{"num_hidden_layers": 10, "hidden_size": 512, "n_experts": 64, "experts_per_token": 8, "d_expert": 48, "d_shared_expert": 64, "hidden_act": "geglu", "moe_layers": [2, 3, 4, 5, 6, 7, 8, 9], "router_score": "softmax", "normalize_top_k": false, "routed_scale": 1.0, "balance_loss": 0.00781, "balance_bias": false, "init_std_router": 0.0175, "lr_router": 0.000571, "vocab_size": 32768, "norm": "rmsnorm", "norm_eps": 1e-05, "tie_word_embeddings": false, "optimizer": "soap_variant", "learning_rate": 0.00303, "beta1": 0.95, "beta2": 0.95, "max_grad_norm": 1.0, "batch_tokens": [32768, 65536, 131072], "max_seq_len": 2048, "train_tokens": 500400000, "max_steps": 7396, "dataset": "wikipedia_en"}
Below are experts of layer 5 (counted from 0) of a mixture-of-experts language model. Rows are named router (the router's row for the expert) and show model dimensions 0-63. Each number is 128 + 24 x the weight over its row's rms, rounded and kept within 0 to 255.
After each expert's rows: "comes after" lists some tokens at least twice as common just before its tokens as in all text. This comes from a sample of Wikipedia text that the model never trained on. Tokens count by the router's weight.

# expert 36
router [136 116 177 128 119 134 114 127 119 146 106 120 100 127  92 101 149 129 136 118 137 128 128 139  81 138 105 136 137  99 103  86 122 154 116 157 142 153 127  84 127 135 130 144 158 170 123 148 138 140 151 149 111 144 113 157 100  89 160 119  95 122 114 156]
comes after: " ", "–", " with", " played", " one", " won"

# expert 50
router [143 108 117 146 103 125 125 125 142 118 141 140 177 111 130 133 162 142 116 173  98 120 102 170  71 157 138 144  96 136 100 113 118 145 116  92 136 100 109 135 153 169  73 105 159 140 159 112 121  89 123 100 183 112 120  90 129 136 114 100 154 120 126 100]
comes after: " |", " of", " in", ".\n\n", " on", " from"

# expert 9
router [141 121 111 152 121 112 118 125 133 118 131 119 176 147  76 120 117 120 126 128 166 117 123 146 144 116 152 114 129 105 138 115 111 144  78 161 114 194 105 109 154 123  96 137 156 113 146 127 138 158 107 138  95 135 158 156  85 129 132 124 148  94  76 138]
comes after: " ", "\n", " the", "200", " in", "=="

# expert 27
router [128 137  81 134 152 102 120 143 156 126 132 135 108  92 118 167 167 140 124 109 107 128  81 110 118 150 146 114 167 123 152 101 163 104 143 117 118 127 148 101 151 130 124 122 150 116 163 103 164 127  73 161 141 183 103 141 170  91 148 124 158 129  84 136]
comes after: " ", "201", "200", "202", " a", "–"

# expert 46
router [140 120 136 100 142 132 143 132 138 175 113 129 100  98 101 121 126 176 172 131 104 121 142 143 150 112 112 165 150 174 134 149 103 131  89 134 142 115 129 115 130 154 136 103 130 124 116  99 133 160 101 130 105 148 126 135 163 113 130 113 149 117  94 151]
comes after: " |", " for", " was", " a", " \"", " over"

# expert 15
router [127 131 135 102 155 114 110 112 105  98 147 143 156 157 125 141 132 102 115 153 123 110 117  87 145 106 129 175 158 139 164 143 150  95 117 131 155 148 119 179 138  63 122 125 144 129  92 137 140 135 106 118 102 138  92  90 138 115 113 118 104 141 145 150]
comes after: " the", " his", "'s", " of", " its", " The"

# expert 1
router [105 136 125 114 144 119 127 117 168 131 129 123 163 119 136 128 109 182 127 118 170 107 123 127 130  94 128 136 184 119 126 128 103  82  83 149 120 135 166 137 152 134 145 133 155 124 140 144 137 135 161  98 135 126 141 136 111  92  95  76 129 125 135 119]
comes after: "\n", " |", ":", " is", "|", " was"

# expert 38
router [103 162 128 148 173 104 202 143 111 102 135 103 114 127 153 141 129 152 106 117 165 105 106 146 131 103 171 128 114 129  88 164 119 108 164 151 152 139  67 120 120 136 131 130 143 123 141  80 101  86 129 191 111 111 122 126 146 159 183 132 113 124 150 103]
comes after: ",", ".", " It", " one", " which", " This"

# expert 12
router [ 96 131 112  95 138 131 153 105 124 144 164 134 101 113 120 149 132  85 117 105 105 123 166 121 135 124  97 168 135 110 135 124 147 160 153 152 108 120 124 133 119 115 142 128 142  72 117 124 118 121 116 105 108 118 112 130 122  92 129 128 130 144 152 142]
comes after: " the", " a", " for", " first", " The", " D"

# expert 32
router [119 127 149 103 153 152 101 120 143 153 147 110 114 111 127  83 114  95 127 130 123 125 187 155  70 131 145 102 111 174 139 102 147 158 104 159  91 172 159  83 107  97 157 141 120 122 147 122 147 146 134 115 138 133 120 110 128 106 138 168 130 145 119 156]
comes after: ",", " in", " In", "In", " to", " on"

# expert 44
router [170 103 137 126 154 136 113 130 135 122 114 126  94 158 123 145 112 135 132 143 138 154 139  99  66 153 172 162 111 100  94 142 106 102 156 147 126 152 169 123  83 139 149 109 146 174 108  95 119  99 124 139 138 134 118 139 112 139 117 155 106 127 141 122]
comes after: " the", ".", " The", " |\n", " in", "The"

# expert 26
router [131 139 103 131 167 133 123 102 135 127 113 127 167 141 181 113 127 122 145 146 101 173 218 145 142 146 156 121 155 134 107  88 148 106 182 115 153 148 159 197 139 116 127 150 105 159 115 103 118  84 105 115 120 140 134 111 137 114 137 154 112 113 136 127]
comes after: " |", "3", "1", "4", "6", "2"

# expert 28
router [ 98 153 155 161 141 124 123 111 137 135 130 104 141 116 113 129 124 103 148  98 134 113 142 125 114 132 110 165 150 143 161 140 124 127  96 154 117 105 106  94  97 125 155 133 113 119 113  77 101 133 123  90 150 138 152 114 165 121 108 136 138 134  89 115]
comes after: " ", " S", " over", " $", " than", " has"

# expert 19
router [136 139 128 123 136 105 129 118 130 113 124 101 132 123 122 152 157  90 146 144 133 186 122 144  98 119 156 132 136 108 100 146 168 113 132  90 132 129 113 150 145 106 139 106  97 131 159 123 122  70 148 125  88 114 106 168  71 141 117  89  97 130 151 115]
comes after: " ", "1", "2", "3", "4", "5"

# expert 55
router [124 123 146 153 126 137 115  83 147 147 124  92 164 172 143 114 112 153 109 135 149 147 124  79 137 101 122 133 153 132 149 117 118  88 132  95 143 132 131 136 136 115 151 161 133 122 102 116 119 130 117 120 156 147 152 120  98 122 118 106 168 110  55 174]
comes after: " ", " (", "\n", " |\n", " is", "′"

# expert 43
router [111 135  90 133 142 143 126 135 118 149 165 114 151 153 156 131 131 115 115 130 132 152  93  94 146 142 147  96 119 125 153 138 130  85  72 111 143 153 143 153 109 114 147 111 126  91 123 131  93 100  70 131 105 148 120 149 108 180 129 110 150 135 144 124]
comes after: " |", " a", " (", ":", " is", "born"

# expert 59
router [146 126 112 136 117 121 132 133 139 146 102 129 156 113 116 156 124 132 135 108 108 121  92 130 137 161 137 101 115 135 163 152 181 115 112 119 116 108 120 134 170 119 118  64 154 161 133 118 136 122 136 118 133 106 145 144 125 114 161 139 125 125 146 105]
comes after: " ", "|", "==", "–", "\n", ".\n\n"

# expert 7
router [156 102 102 132 128 122 108 137 132 156 136 102 124 132 129 146 186 166 136 115 124 102 150 108 122 130  90 131 118 101 106 113  91 110 128 136 135 162 156  98 128 114 180 132 119 157  81 116 127  91 143 134 160 100 121 148 120 104 112 136 112 133  91 136]
comes after: "-", "\n", " |\n", "|", " was", "\n\n"

# expert 52
router [110 179 123 171 121 112 116 117 103 121 130 161 140 152 100 127 102 130 122 105 166 121 136 111 133 121 114 119 172 131 157 159 111 166 166  94 115 126 135 177 161 136 108 122 145 110 121 116 103 115  92 159 102  95 133 152 108 119 117 100  61 130 102 113]
comes after: " ", ".", " $", " (", "°", "′"

# expert 14
router [120 135 109 106 136 117 119 124 161 138 130 136 113 106 133  90 172 171 111 122 111  98 136 140 125 111 160 108 159 141 141 166 164 101 128 161  94 136 130 109 153 111 164 126 132  88 117  89  82 148 119 122 154 146 114 157 115 116 122 141 147 119 144 153]
comes after: " for", " |", " a", " in", " \"", " For"

# expert 30
router [119 134 140 131 117 140 106 128 182 128 109  98 143 134 109 169 145 157 166 165 122 116  95 141 157 138 150 169 111 145 126 114 155 111 117 205 115 143 140 129 106  91 110 117 150 138 108 126 136  89 142  61 159 100 129  96 157 132 102 116 133  98 115 135]
comes after: " in", " |\n", " of", " de", " at", " In"